config.toml
n_layer = 12
d_model = 224
n_experts = 16
experts_per_token = 3
d_expert = 192
d_shared_expert = 0
activation = "clamped_swiglu"
moe_layers = [1, 3, 5, 7, 9, 11]
router_score = "softmax"
normalize_top_k = false
routed_scale = 1.72
balance_loss = 0.000542
balance_bias = true
init_std_router = 0.0245
lr_router = 0.000454
n_head = 4
n_kv_head = 1
head_dim = 64
vocab_size = 4096
norm = "rmsnorm"
norm_place = "pre"
norm_eps = 1e-05
positions = "rope"
rope_base = 10000.0
rope_fraction = 1.0
qk_norm = false
attn_scale = 0.125
tie_embeddings = false
parallel_block = false
init = "normal"
init_std_qkv = 0.0212
init_std_o = 0.00405
init_std_up = 0.0212
init_std_down = 0.00362
optimizer = "soap_variant"
lr = 0.00406
lr_mult_o = 0.707
beta1 = 0.95
beta2 = 0.95
lr_head = 0.00571
grad_clip = 1.0
warmup_steps = 200
schedule = "wsd"
decay_fraction = 0.817
decay_shape = "cos"
final_lr_fraction = 0.02
batch_tokens = [32768, 65536]
seq_len = 256
doc_mask = true
z_loss = 0.0001
train_tokens = 364600000
steps = 8006
dataset = "wikipedia_en"
Below are experts of layer 7 (counted from 0) of a mixture-of-experts language model. Rows are named router (the router's row for the expert), gate (a neuron's input weights, with its number), up (a neuron's input weights, with its number) and show model dimensions 0-223. Each number is 128 + 24 x the weight over its row's rms, rounded and kept within 0 to 255. Numbers have three digits each.
Before each expert's rows: "gets" lists some tokens that make up at least twice as much of what it gets as of all text; "comes after" lists some tokens at least twice as common just before its tokens as in all text. This comes from a sample of Wikipedia text that the model never trained on. Tokens count by the router's weight.

# expert 7
gets: " ", "1", "2", "0", "3", "5"
comes after: " ", " |", "1", "2", "0", "3"
router:173139102180092154130132147145094086143143142124139152157155077118135149140151148136093121107099153149157118078138105133114119141112131095111114116142111133100093127141112116163090111160135162111181165139146133078116201139125107106097098150117063140100165149122132147152127168115151131131150114106087163128119117111129142143163165110179113128100145144126096117146143144168106139114106127132118111098121164160154119114122101121090107147142110127146139141125174104128109138090148121105122095122134129094152141099148114122119132160127123152144152141116104162092105127111152129106121127161097146108110169149129106149115074117164136161155161132164104099112119111128090109076122
gate13:098118136115141128147103086154125106104140123169113142100139133144144140182077172131109163141159096160133136097144082112119131152101153136126109104122103150104177080133133112131143142138089119151125132156112096180161149122111128122137141200108103131106109130090126171150097133121090070104124146132078155121162151144132142123068133160121133083132090136146110097179150111119137138135116148133118136129143117109102114164141115141151148159144165148136123141126148162131116147153147160116093121136133094111138125137109148116136154134169149099125167150102162139135128118130093170139153117093129145198110147103121124104100079112131151125103124126095131104164106116121167139141156
up13:136151146119160142149123106129097144132146146137109144090129175107119153156106152145160163114132097150117111105125098110162090129142167144186112127067136147144145091134137108147123125156127110136110123151116140111138109120092101097139133171102083100111133145116208147106129122116077081075169092124123167118100107092111145143089140132139168108116093107150124114136148136141130093131142137106120128123139135111107125138174120130141116133159173094168125142142140108147130126153130134116076108142126150129163130135140116149152162118199157149115155188128178094108095095164097125149134120133136130169107147112108104129092108121126125118128118098136100131135146146111161121168149
gate14:129103098125132150136160149130104120103097099164139084090146140194127134136132103145137135093126089105142147154107073084112129127166100138117170117118108105169071087130137135084127079145082104126120139176191144116146108129143119045139123089142114145106151162137134136122127117107128165157135184139110101158136177162116165090117121157159100140111117128142140115111132139126127143170141133130135133140102107126121138128103128139129124155140115101143122155154132136172096152101093137120124111114132127139138155099121095119127138113113109106120114092147114131120111104116151139111141124170150146118086175114149083176155123147130141108123131158124129179171143096101121122138121
up14:144138094165132126144166126144104096088111145154102142110135134138172136107133106136144146128132117122138092137185113137133113101134157151178140121069104101140155059157143150093132090150101155118111128137165155154117142143179153070136132153127142149131130156112130137109118095148151162146151119077136149155153119173126150170091145116129132126106100126161139108116102136139126140184150103177079126140100128113119153117132102126171087144121135127137100178137115126120097131122115131128085102112127151128131165089133105149141114101109129091153122144125136099141112111165132158178121100122149107123135147116154129108149119127115131130106074190116153093143128075113124100112150
gate15:134106093188166135149171075114081113089157141127107167144091132125113147135126152139093120107195148141155147139123091127087125117116138101143091111093116140128125154134127116144129157104155123111167144114097157125124096132126127091109127095111125127103140120107111108132143133124121114154115123125117105139099090084146134077103144161148077136135151122136144130142110142079112107084140125139089064106098080097100137157093131105112097130163125116136115128163134145131099129132104118159181156132136112109154093136130111088116159148124132100136158120114075131120157148094114114121158110142162124138112147152128090118127103149155154149170125104099097146087116117168173136139129
up15:140089103181170126114164098123103138116133140119111135156110106141093129124101165144134115138192130168120167140124096148137099139105158094123099118101138133120109129109119125128115146092132116097168151165110108132145095125155126083147143125123144090083151133117150166122107124101131130152097148140127119124068095084134136116135118142145073122129157134136130142129094131138082143125139145150101072139073091119087140178126093104149126145152129088154166154140145138150108115123145106157181160097139133115161124121167113089111149134163120110141154107115084133118148140113094121151157117129162089151086152155102143132103114144148139130155148106107133151074131120167148115153145
gate16:124115118136170134106102113126172105139118094129139138125194168144152121138109127149188122111101120139135099137180124130144172150098166154142147159127126123118088109163125123123136119107084151106097095132104121131138127188176109103092145129148122090118119121086152085138169119076151145138118097103119107133114127154089124148120139153166131102096144098082074097123117138146119125138150134140114089139104136139142107107063131149146149142127131112149153139147137115085139079140097117128121194162108118146136134123100112112156153146124115110139141103128119096158137121088118098132121168124115104111107177154116144136126150128103090139151132138112158145139089144115088088096115
up16:136135123127167151095110167154116091111126122154123127128154173135117118138124169137179157101126133141122105132121173110154152164045162148162149153113127110112067131150098119093105105103092173112109126120090116141135136161168102095126149128146142121132120112091165091158154097058142103146112114096105127109132152157091099140115148158120122122132157121084104088127123128144092127142172147138111098143093112146154135134134129130151165159167128129120152151157103146105168070150096120130123184138089133133127139132108107130130144134112099132111140105131101098125134133134106084104106154146115109119101161112127158114091130142104095131117158105105151128128110135092125113106108
gate17:139094124092131112123111097108113140112149158076131125173130113137121124111103100129131113116102115089138147148116131104113134124153129095096134125137159151121124104106107135120134117167151109095127148154133158109192156057097143124155123133164132164165137125146161164123063165141097104129158175097137104081147149119151097128155156138110091118078135162142142142097135155131104091109121118132097093130146157113169122115104157114091093139105096139112113116150145160172113109157109059142137148094146145142118151111123120113164089126134167129108161143136136113160082114110122107128115093170111142143150172100114100132125118143162123134148093118123122126148096132114125140110169
up17:145112125088135112119108106136145132105154142073119142150123110131109127112109133121136103139096112102129163133120133111132131130145111091126118116162136139129124110120090122126128141166147107100128131173136152114177135045090159110145129121154152175153154116127130130129100158162136102151150184100152097089134124141138093117126166099122117117096149168115143136132143131111133088094132097097069123115161163107141110120109172125114119114108114150104108125121134152179119131135117054133107150115138150140126151118109130112145132116131166125106180138133119124130056117067139103129102131170115139125144166084105108122141094156168159128168090113122132105142088143132164127126179
gate18:143136125126129126176130105127170122148152123144130154145102112120174115120164119155101131137186091156127112141111079138112143081135150134184079108134102096171093129152101101140126146121138086093148144151085102095082154156119060140138126180134134114097154142135100107115130137095096162147146113135086103131144137186121120126153113104099142122134137103109136172107107129123101118127165114113153140135143129140134082167108133127115149175152117117108086162125103107130121131132086091138117126113126109191129129129120141107135161155131136134155114106092114128173111151097119145152127160158162114115107102109102099122138146128100153173155111127128166102151127152131126118092127
up18:135175110126134116123116138104152121124162099134143106111103123108178071134173110145100172119167106168124141145130116146091153116147128117173085082103099103126098098130093084146109161141154123097134127129073149136094153114107103143158123127126124134085160155126122132106144134124090157142135145103075136129196123151162118134127125122123157145154134120098108136092107133144139111136120116109154117155166118087134109174137138121106149173173118082086086128155114125129107136138131101105105104142131125194128154110110173100155149147135133142168092092105131139154120162110118138143082140132180097108135116143108107109133142093136124146134117115156142110131109158120120116096114
gate19:151102127127125161140198119137075153133087124165136164103105133135128103099122145184149115136156141164136176127095152115093172137153093116129094135121118138095137098164088136130104153111099150114107141137115146148157122117100133108129132159141156103140125183086106128144141178147120133140118108098124109093100121133118125111131202129132137171128115131117129100141138132133112099143144144167115114149107174143152100146080099128122129153106104143113109116101139115130120134146138128119162115150153102140115144079118077120146124131090104152118164104180116133140115160129142084135145125138130090131133151088114155138098153161140205166139124125132142138110116151167116170106108
up19:147089124133127160118153112118087165098088125131118142102123117140134098094092143173133113143138147133147198124126120107110166108129080110112110101137133136103127092156097146155137144096138156144093126144125141133186117153093130130124145173126177148102134166079124136125153158146125098148140118087124119135094112116134135126110187110134144190140091134107139098150120129151123119133103114148122109121096173153150104139104104096118126140119129122112101117123130098143101115144137116125142086147132135156100138079091114124156096127128081160101170125179101115134112128157173095147128127149128080114102110128119152144089139174145173150127139121192173104128135157148112140116125
gate20:141102117122128152179127133129148092097078136118110136109139097159121101136118203090129131112121119152081122093113071146096151129141133096133117136136151124137152143129097091148131113171160120146127114152125108169158162129123154119147098132151133135080137109119148136153172131083134118171129160118079111102094118147135129160146161112097140154093141153141145121167130104108130151129186132120095133139102108159090133131127099156120122136097129145179117115181142110154110152115139155101143096137135141108084118134134094117136144108193195158113148107096115151110103097102139140135152102144138126129123144134142141136176111121133135158171125124125106128115135121070147095112150
up20:131119102106106130169116129141152111131078120126130144129136106149121126139098182113119124157124108175099152091121097142084208138159152111105095154158154114152135141107134082128139100129153141120121116121120098133136173137125137137150138128150136128067142153121164148166177144078143101165122149135095138115084113142145117154148135119096152125108136159136126109168155097098136135134169091102121110125121136149119120152117159131123121152087142132179138131154128086167100142108143151119157109156146142106084114143168110115158168106189162139125130118102138144094135103083132128151140114116154133112148127113149095152159087121105152122198123121161128128108143125087125109130136
gate21:098145128130117139128160163128100149185137136136159105137103129118106138107131098101138151139115096108100126122140079097145132141096172092095096120126158146146129102134117123128093114118133133140151105137142120128097103147138131060161139155171101160140143144143138174107121131140111147153167143145139119126127098124168146137130113116137130150083125139119160149134146129128146111101139158140164127128083147113128108051120077145141105098150135149160115110168130089096103161089142153140134133168123106145121101137107132112132138176124091121132125116107158150140168166151166128100116102154111128103143155156150095099143075122140131149178183139136138139099097122181120082085114
up21:113117169154109114110170174112136139178119115115123125118135138151145145104146115101126146119122107106121148120085095130114126155098157091103103113133157173135160112131144124123098103103123140117116095165149131120098115156142141085140136140160111150127163126133123183089132130138100145154112144120134110156110107151133154134114113126157130163078123133113146123111151138129152084120168140140132123149106139122096137114100063166132110104124107119142104116162132093090109189072140143117156149124131125129099092152127132106135130159129086118110104124129143162148161167164153104066137077118106174111125136144133130116101084142096134149201166142142115130080125129179127093128133
gate22:163124133135132134114111181135088143150134140117065149110148122110114078101107139147100130103122117103145136138149097116142120112112123164123122127148137144163158111154105103137158120130089144148153134096116117136094137124123091132096123125100178162106125140144162115115176133137123134090148110169108129108121125126149112147144132137150124114091138099160113104147148087146086128155100132163143096101115112095168178125146123140135154181074152162106161119109103118127103096125105117114129114152158098129126188165103122112171105140109142157133141166128128118126167103145133131128156142152119148102131196161150099116160137199147126161120139154137085126151117122181131133105090
up22:165122109114146114086115168151068151180118147144120143110110110110095108140092163120087112119162117111149162133144119125124133109126108137120139132172147170147148097121089120123144118129088120124139128101111133126110119149102083116119143113092150125094161140143148102135141111119134114113142119160125105084144132104149136133145158167112149131091133114139115128178143110115120153170120137152144127089156118092158208122146097123115137144075175159091144133142113123124096127148132123114083125117141128130151210167124129116152079147107140148144101192147134124128170115158146116129157170168124139121084148146117116127105143175144109172138147125159117119122106145152137142121095
gate23:118162139123127083125080117109096168153111104071136108142085129100087126100121099110128150150134145111120156106121112139095100136153145082143158156174152133145150112104122118145120137145111139102117132152105130127151155148111115149133115116150183146097113088117132143070114118109135063106144129108151105149136154127142114168175154134120122110138116143087142111129145143111136108098166147154115129096133130144128118117138141111148117123130128162085094104085116149100098080126127133125126150121117098151157117126124135197131151114099145131100125089098159125094185116155117112193152138130093137148164120173126092123150122146108145105132133150159120161148076156106122161151101
up23:084185103128140076107090101099093148159125071087114101156095082108086138096143121141140145140129145120098179099152109134098115143182126065140131143137147105133138105141134146142147176155134131104119134117097140162151145139083127142152119116145175151091120118086133154087108146121127084129108133117125083124128159086120103156171153105150119106151127115105136118122168132129112124096171138157123150110122125149112136128170113090148110134134119140099087102096117133098090121123129103118126142138148132124150122119136108180125140122108126099111131110131156148099136119131133114157130146141102132129162134156119102126161110146120132133132161135132124194128062149111112153137075
gate24:108121152170131090129143150115091125116113117131119127093076187159140135135110101136119127115104145193105114097169062144132085112147131136105094132139122101143118128106155098136095129137118122161128092123101084132082135152127147151127126124076140121113099127129134146149131095129148131139118165134153085131149162127150191125086145121144156106133098115091148140121146116127134148109109167152067097129190139139131129157148096164099116135108119140112094134106154134150090092094123126137142147107130108169108094100156160170155114154118122091112134133104144136126124110119164125086141143145129150093127174125150100117080153163138151124131101087127125126127105127094098121126154
up24:130119153164116102121100164102099128133136143143114172105097198158144153121143128153113124130110134178105145133155062140106108125148139105112090144150075115177100108109161095151118147142122118119139089128111073131088146165108149132136158127088122100141122123149145149146136089133119123137150175141158097122148164124156146150115152129142166112120095129128140142108137119132160134078102137162077115103186156128151117149141095129089114139145141150110096152103158111145084110084105129126158139101145107173119117097139160143151124171119096091123154110110133125112141112136167139102135119114100154096129144102141114102097143142134126137123086069108139113125149132101126107144132
gate25:139150115143127145130139135127141139106178152139145160151125152136110122136102103133122140146109094105159148122097142127097143072136123103152130115104125100148110150109109097114160155147138142158103071156120136163105158095110094102166100127141102122115083154148143137132148103181084165155162102117095117096169096202112108125160177136127171146110120103128117103154112116135116109113101124161122171124080132127127153143130093164137134119144159156128074135144154163140137125124123132163134115149154119117139133134121112158105113160116102104079095163134155120114176128053125139112172119123144163114113141154110165124115140113122144186146112110143163114106114144124135142123145
up25:154147116132107128108125144152135140106171145158137147147097134097112121135099088105127161122099110090133140118117142123113162116132145099132121139092135127137094172107105101103142142122125142136147070152082149143124163086104109105183102132130081112142096153140152119157142100159081169169153099097109111116161089186111110137156171138143178149086112123116125101145143098141101109102108138151098176122094139119117160130112122153129096123129161137141078116170148143136144121107101103182115089157149121106160119134109114133121128166117117107097107147148127125139180126089139144135165126142163161113160142131106148118154148119131137196160132133150147121128121119124157155117147
gate26:123151067115093121145145113143121153150131145148144108121149097138143085143131117094130180124081124112086146117137120120143169117099125129139146125109120114134101151144143088064114125131134071106150108093096144142147168101144131133140122115119123124133130121166154152151190118133148159154128145139177170138114109105087123112150121111146105119127107153130148119170146147108079117101151131134103148119105151140171153096146101129107120084131113132184097120104114115141149133147108079118126126170153123116085138073096096152141162154117137137106132158105121162163096147132169101153128169109167134133126141141157128145124131128130166155136118136147135099083106128106079126122188
up26:149141136132114167157109121143072121120154153148119162163138102142106126099135119097123156127075130148121145114095102120178133109083131122146119144153145099134109130132146139124103118117127104125120143137121114129120099110100164121146092120161109137122111132149114140100139122172141183166192160136172176056137119135163103147146133135135135152117082156153136085124173130150122100139154084105078132101092171142147162117154118099160151117149100112191128136124157136116131136152113070109149094132145129120141105103123086149139118133143128134094162142109130150177117168146172110129119148119120109113136128166134144118148125127144175110125092165115172125104148136120113107139146
gate27:126127095119119133129131133132143119132133094089120120130111118099123124091152129100081168161137125133130107148140105138090169125102137107129134108129129137104098104107158066149110123149120108088168146116140122111114102145100154098150101112149091133131121122123113135128120125090111156155124086149121154172144115099107106098114112103181111124137128138114073142161127103100118129109119106125082127128152108109209110130108092149123108141102151182151130178134109136138181096129140125118148159168116087127120162122127071140115105144096134138145117133116121138098120108147115116142092138128118090130158131119133140142106104127149148064121104181185102126140101129097135060150084
up27:118143108109139109113134137129169138158164131076123110129110134120133151077154135113117153135150167139155107141145112155102166134089108085118151140131134139105109073143115115168145129168081106089175121117170133111121086110069145112131125139177133128148127139086134154114120109124102140180107103131121135169129092125135141117116127125137120118138124137096099136146118134102137123117144139104093105113118128124155129118112080162103111118113139156167115142131126104122169146122160102147155162203110125128107138135167121135129100162116149093113126150142131132137094162144141079142082135142124135091169094131129138123095096124156123071165138143182145121085140127110128099157067
gate28:102085090124125173149165150135136110127091103134126099132135116148116125099132073100125155089146130135138165159121105098095137086145138137154124108120131170062119136125145106120097164117158172124167133142129124161118134121140130118155127087159104140171114116118136129146075099114130125163113164097134118096110156164152165090086155118092119108131128109133130103140149107179162106156122093145116143102153110134156107110112158094077103095151120155132136138177152114146127118119120119132176103142136145113135111113135093140123136144118064118131104114144137132090150074143086128142127145134151093151132161111116111120131103136080138130123136137130101110138146145136113054114165
up28:106087128120167141128157116118130120147145127114143077124137133120104138110116074114135130123137140148157137159085157121115116079148127153133147116093120129087117123134170120107145137090146141106140151093130103121129087126099146109156114040153149110121119116193146129125116127089121140145087128125125192086145125171100153078086138153129112134101150113102121141137142161150148097111108108140179113143142100114141135149135131159110108128135120135131159152171194162131090166151091148110146142140113133100135085139151110119133144154134122120149130104150156121130138123117131084109142151157178123109116178099091103139128136148102164129152152138131148136158169152162142096141142
gate29:147112146104144118080143137162144114098090139166142138097166117105129148121122111142136177125148159140103140132070149119104119110138112109145095113128153130133096123154133120122138128074103148107129141159148169138100124123094130101155090103136148148157103116100148137107103130158134143128118138082123146173142130150197113120121141111190129102117153133146143078149133116119119123125129154161123151147184149133127125098180111150114084129120108153157132188138114089151114144114160149125110088104146148129121118139111145105138161100112146111150107148125138122115100160145141100121154139189180167126149151161122081091161123078155131129152109130126159115166148160103103099122130
up29:148112138140133120116108141128121136148100147132116141125169157049139139131155122162167146143156122145117124146111134132113075122150129123156083125132147123170124092161122158130136114091121130113139155155123149139119118095135117080154089085131153144154099132097144114126140103167149110111112128115119164194145094128126140149121124110155128110119099123210116127147123124087152140124121138169122104132181136121124071126189123154136082154128143145101124155100129059134142122168143130123138119151088126151178150131123126106153149114102134091135141176154155146106093185129135118125102129156139141113137163155125084116141114108156133109131114120106181128168138102118124124150145
gate30:116112085087086136126125110150093178134141120149105118076143107137154117145166155124133119127145116152101126101125131073120075067112159089134110107117122169149125087141156106149148134089116105110121168161131118112121095105147097110116132140076153124141103155146156123107145134107151119175130118105125160144155135138143167124129125145163120111131147132145127123142097106088120133151165143118147071087090157105127126175141131108167122140169117102153113152147128127106150132081131135112125128149106108112110111156131103089108153168154101098097140159151117167136135084136145071142139133124166144117115125113079126119141104078139081129139121126129156167135112105098127135132097
up30:100144078104124138133114122130119148143132105119137137113112091152185133147138126117110147140147129140089127112113137077123091103131169094105125103144119150127099097119146131138151127130110159109106160154138129106111100123180094094116123143105140125142090121155136100146168143114165088176131105097141153138163131177135184099097134128157129098137126132137112130164116124093110173127173160141128088136097128105069110120136144161161125107139156085137107118140138130081168136113143111099092129131109121097094111156114108141124126166130121083056151162110111149167154099104128072126153157126159153145139134113118129124136118057127125127152137141149150135158114126131144171138125
gate31:113149069145102128152184131142158113100138135105128155168144115128133139111091104119109100113122115105106152116145141148115129122122152130130089146120146103131105157133145089148158148155143089140183162119124155126091142110165156143137135134110158063119128108127179136152135113132122134099148136125088147137149098153121107141150124116107125151093146131134134110093119144123122146105145118188073176148149117140136165119121124103154114083115140167148134145151116113159145117143113093109090113128165141115102082097061182111113161126143103121151128132130160101168141154159158105122170108142152107124084127107117081148094137102147141121113129162094172115158104142117166122145131
up31:113074078163123129159146154146156100107138121113109172168124144126134129120087128120112077129134126150138146108149135138147129107126150154130080137111157093103147176150127096125120127117112088139160125111089149129090122106129134105153130103118158067126127110129159150140127113142179174113118140153105090110159105092109073115162143112119153138100157136102149105109128127110125117146130117181103161142127124155132142159156121128141123081143127114137131178130130134165126108112152070097092120138160160104139110083073167129094158110134120142140142135132128100137124171134141149159148121138164113161099105126096086137116146151135137120098125131107193131149104124098172140106141
gate32:092131139119096122095165128125129150152158127092102103138146118107152160128095121096138095109086150100127109152161120120140132114135134144089125148070157144134136114125113158174134099098142114122125139142140136113117120109122128125114153093169113135119133136150147154109108154138139089146143129109153079157141139141144131102128187132151139103137143150158174116079124120140101128095130107101125084147106123098130122101169148126126111131061134116115146098131149141138103086117166122139097161137088149125150155112136115069149177160088136128131088110142115138184099140128119128101101058161115123134139124153113107126135119182185140128155119200109129153118146131095150126131151
up32:080124151139129135109155144133111147170143189126060098161100120143105127105133103109143100122127107114095133111159117142093125126157158144067146192126163114081107139110103165160101143112123137121149100142145131116119100117082086106151124085162114182102123106136149127166169126137157124116148152135154136174101142122128122133118184160126142120139141175131130119104150095105122137077140132100152151154136150096119126116100125144124100132131110095142183056115162112115114132150161108160140172137101133114165130093155106123160168147104161114168120149099142139149110136112120112129121080128128132131125132138109122119120121156150143133145125156140158116111143153150148122143134
gate33:117115123116162128144131092118131100143166100100141138077143122129118142132106130147145096140163090177108133140134147127123153107085131110159124150141120140156128097145094103123115162142165127102091150111090147078116154135104123136134126122129109143111137120174161122123132181159141106162149127159103139103120122168069121115076110145183111119158118148094139131130139154113175154138140139149127085079091101111156109101076131137137130146135152130137100174097150135104098091115134091131087160117146108090105092104136113117113160130126117154134096123144109157149114116128146144116166084126122154147107172123121107119100109145161139150083137108162157097125087123083145087141109
up33:134098130163137126084140135131099098154134125113142168135123117107112113113099158124110152138130097145126122094148142105153112104100135156137148130184086140095144147112136091102108181115136139172104126124101130100096152179098086178138110151143086154111121148174113127094169160165153192130103142115133111133132123131143171075100139130097147122122133120107125145117134122167159170076133127119131101174113090101130131148115136109131143155143134082124128157124124126113139151151113128116141186082098127135140091103112142159129174129115115151145124102124128118126133105106121160100146067143130141145114143084138117116109110164114153153072134089147115084102111146129111109141135
gate34:092137110162114142096165120094137114118111128073112167169121157110132134109117134103145081137109107169121174143179100148095125106144134103114100098121131070152088131113127072130161160106144089104087148119150127132212172134147154126161131151163108097126112102112145146116126154124146107097110089135091138104123172089144132112152151143116128140145125122147122137108119132134129137132125169150087097098127145133107113092124146109091120142107135127118116167150149123124130131120080182152108128130110134131144100081103103144148175153111145148169135097107144109134156140132102144131114133151103151158113138141132106123137140118139131144166176125154138166169122166119115097107106
up34:123133119139154132140152092070130115125143174122083157130123151136140110115137118119166100144088133147132144134172113143097132124132115113125094123132116083143103119106152044151160207113144099114085164148150133126188137117138166117165129153151106126116097109148152151148132152100142121116145146127137154108124184099160147119137163138133120106122116137141074150119123138104171137137119166123113121121121153140138091095092127135086143124136108160127132133152127130130136081118083161168111145104113099135115109110135122118137157147104131115166171151089130119140146149119173131149135130184093162155119105164139103133139138092146142146142164138134117171168128169110108093115125
gate35:152140128117106127126131120140105091135104101147082106136156138153141119112127180149117090107089113130101086121138114131134109130167145118124102100148118094113142142143141118117118128110125152133106117121150128100098134139120122143095137163118120169093094117131136094113139102130103079139098114132166145150162128123129123125163153110189170132178180123132123154120159120186121092133117099122112095113144146066107138109165083164127082100132151080096152132074139168130148128148109134130147148118136157124126155161121104114096131149090055172129138119107152149106137138113163110131128092105102104192126103142133110122113155082127148159144128129150129132142104142094108160110107
up35:143092146115109185159162108088094100095101101151121107110153123141162103098120153130103090101129122122092102122127148129127140176134116094166109121128143122125125124128122081146133139151155120139106119157113133082077159131163119103103105134111099161086122095117142102129119093129131096129085142111164112193160141099117129130105160135150103115156159146103112132115135115144165102160124132100116109106173144106150071118168076139113109087123166123111088154109131165115152114157104131104128148151122183085090131137108110098120106125121085110140155152091124153110113136131133126119110100116145094164137148126154110126100162126144137175150135100134142117140086143113114119098110
gate36:140130146159126104092174130089094101125130122124094155120120128162118102118144131097160081160135189116102111114084103124123105158147125095108099108179105111133107156069095161126135024098173153118163126124127108146137162143127113138129122126115117158082154090130100129138127136078116132121120091088131135126134126107127119119103160172116119134147138114118115181115146071136154148105134140156089124122142121102152106119119114106149129136110129115134141175135161117084149099092115150088163147147123121093124138112090117164128122146141124109119126129108116133118118148145092139101167119103095157116124122171137092104145160130150115144135106094135141143132087143111142113102143
up36:144134147115098119144160130086121149169111075135074138131115106135107122160131122109159094171137145092154106130087098115147107133143150058124078099196109128102106120100110171142145096092150130122125142105133140110125130138123116164150123092116116187098131099123124132160153132085143121153106120121136119130134102098110135125128138129148136127141169139111080172103148096178126127101108144144093101136127140124122102123111133114167124136110120124157121124147179133081174110121125126087180155132142120090115134091079131135114114095122127105081128155115143107093123149119102168109148106142081155128115120123133110110125153112147093135155105098156098114116135126102146132096169
gate37:124172124108143122148147163101125136112150151133152117170157105100168145170124130127156120131135096134133068151132129118120100149143151118127176181164153132110117135125139183168139134114133146125120115128112180132107099119097092108174141135092153158130121117107160155147095107148121169190138096123175162117144129116152127164104099097105143139131141117163083114113145102158113111127117097137122124129131135085164135143113134133112119111136132140106142077128133099139122117088133130115107161190115112133143110155128123135099139152089120179111130170081123159133108113108145145128154105161108171105153145181134118113100159118104077103156107131127152093119154130183127130142134
up37:136158147101156132159143170106110133095148143155139124136148127123188130140151140118160133118117097135149086151132132120126108148151187135136171176125175136092113141155133162157139124110118157132124129120107181135112116110130101115201134125121132135141112097111174157125078127154076176187163114112164164124151142115130095149106102103116164135117102106159093093113124133158125108129133081150120117152145121078151124124152130116113125101129142150119126110117140097141146124101117132120091152172115104125145130166118130130121140133078134173133166165090139122134124128120143157099142097139122163128153127173112099110128158124089074076141123126136158100120165131160129139115127
gate38:141142122103173146125146155120067141106124163165110118152150104123143104147111133154126124117127086111103127137120109120110115095140157122077145130167119119155138102139144200106121122130165096124105176123107138078134117170172131098125101140107138114123131089145095160135150129147136109138120119132123121163123159102168160114116179151162071121150149117090130121122075165153144114123132104108120097107117090124131132129156172148156098124075162125138123159155132128115118089113136128115163105144156116099143157153140139105109119127129111150126124128146139153092118101127134134091148134201080158156125142123095143139078104120130129110109128120196116146137095116146112111085126
up38:135143116073167147147133156109076129137114148138113126144145106133158105179090123141114142093090088112134137114114116175091098127139172122076147145145164120135158121135151189105116132131119113100100154102116144109125163147152128082117105142109156112110115103173106150116148118131143119125142109155090129107130158110166153119124156104160115137143141106104141141115085172140125120131149114133131125127115119133131158092150126134130088122064137142131133136137126114138142100100119128108170133148185130105135190143141112091105104126111103151147107130161148138140113111138164152084116127176084176139139137135092118136100095139116132136120148139164128151117077115173078093080125
gate39:134109172185151143150091164133103125162128112130124129107118098123157135124115151137117136109079143106122152106146155130134105134126116108119133166146133126134114133136104135120076168106168122092115123149152112150090122146197087164105163114137137098091111142163119181086125141128150128110120183144147119105114124130077136129148147158182126082143124148116130096112136113139130140133089168157138148159132167144153152143130111117073129164112143101121144139109111133139103119130163118170107132134107103140127150120120140157069093135123125110136100121144187162119148157067148135159154123153143147121122135135117131088097160154167183117131123151113168125143108119132121165153142
up39:118123125165154135100099161149083119129105135139125144106106108130151139110106152129152144114098139148094128115159140125139111148140111150146121165129129128105131145152094129118081151102110117075120142149121121125102127142195105137116160079146155078118119154160115167093109171102131113113089170138142126094124109144080160118119138140159129116119118159136117096116140121106129161133104157129124127140121163158127157146116083108070140146114130123129134173140074136172111163164171123184115135142122143095124141091095154175106112147121120110138075101130157158141153131084155139138138128174131160115091149156149141098105171150154171130117104130128181129122116123135118137144165
gate40:154175140127130154162141116141143099138150099090144132128096141110107197121115129127142122136109150133133139126110138104136117143145133099121127123102177096166142091118103164138125170150131120135175128104125167097104132110139154121121170110145162145115162145114126135102105128149122119134165119140170138110102081162100126168180103126140118167145137118159107122111154180076114116150149132128109107168107107145115125092138129141117110115184136143147146109094095152172132106097164100125150181145145132155143115122126125086110107120122157089118185134157135166140124143111101097098109156130123130141144138101167136155109153150146097148188127083121075134116161123113144135094122
up40:164182143112089141145153095158131109127112114103118123108097138123125185139131126143174138173124174162122149151084120117109137144125123107104131134088153118160139082154100120147120127154130138115183131094129140112121126127105175144154149155109136152068145149156095158118100124151137115114154135115153102132093120140123116133173123138131139142140123112144082133144145169113135099150118117128076100155137171152164116084114144124111106093171139136151148121096101137139145116071159114099136138139115133165140115120107122064095113105146173092117139091133130126103140151126113092077071160126150130146136159131159151140116115158130109144160141120137093135146151105124120163083135
gate41:156162129116157143166064143122170072101134128138113127114150159133114130132126129172120125116146092115135156107111145143148150131164148081126137124142140153141120129113106119120160143119132171089117147077105140098100184123094100165168160112139099176148145134123113128148150148094159148148111147105143169104159146167155102154158119121089118158131139171118144086136150106121097142137168122112125133128111127117105160136113121150132066102165090138136105141085120097125120105115093108108106179153126119092174108139183175142111134130131134124102131103139165137104118110115141112103133129112153165165141145106103069163152138119104139132111100151116137106124105140108119112114127
up41:128183126146124123191122129117143080132126120090122112117154113150158138099129093159110123129150120135124116149121109143159179129135166100146123086117128165167108158140145117108163155093129159121123151118105163155120147105089109153136157150131112154134130130142129111117183150162127088135112107126095118123116110143099107088144145130115116141141108139118126082108105120119102131102126122119110094141157117108120154126103106136126085133153109124140142133117094058178133147118115127162095167141121125101194115110147103113087126127126140113112173076123115132161115145102087127094097127140091140126135215128115071161134122142114120141133095131153162148113084150115138091106122
gate42:132103115129085132125145150077130154152140138120143078128106111115160170116085119112136140101145147179109150141138125137099117088152133093118135103145123191134092134125079149109102113122066123077101121110094152110069147196149132147125124143153150127118131095132152113108104115104145113112126111118098111114125135142183104119071132122123142120093106100148121131176110144141147123152120096134145137121136142132148182160115094090117116148114169101074133121131143153135138131113137148175102132141143168116114110142147143141121163116118154085112157107145103134114149125083142138102167153147138114128085159180125109106129135171098136142137108100157142126157115123147093146119127
up42:134103116125116119099123158070126151148140134088139081151094124116173156120070125117134155142142177163129135165155144109107113074154114106106176105161136140130068120095098149115118132134083136103100099134116167119123117157163141146117140135140165134119120077152141107149053116113135101131119102084114142093150115112160131122094131130126129109110059107131111134144132134132166120154127095118108134144160129158140173148123118120112109141092156102109141116116109116151145108102120148118120144138125170130116139147156133116131147090113156121124132117147130123117149129054130161107152185142182131112079145173109132123105147161104155129140114126137119121166117111158151142133133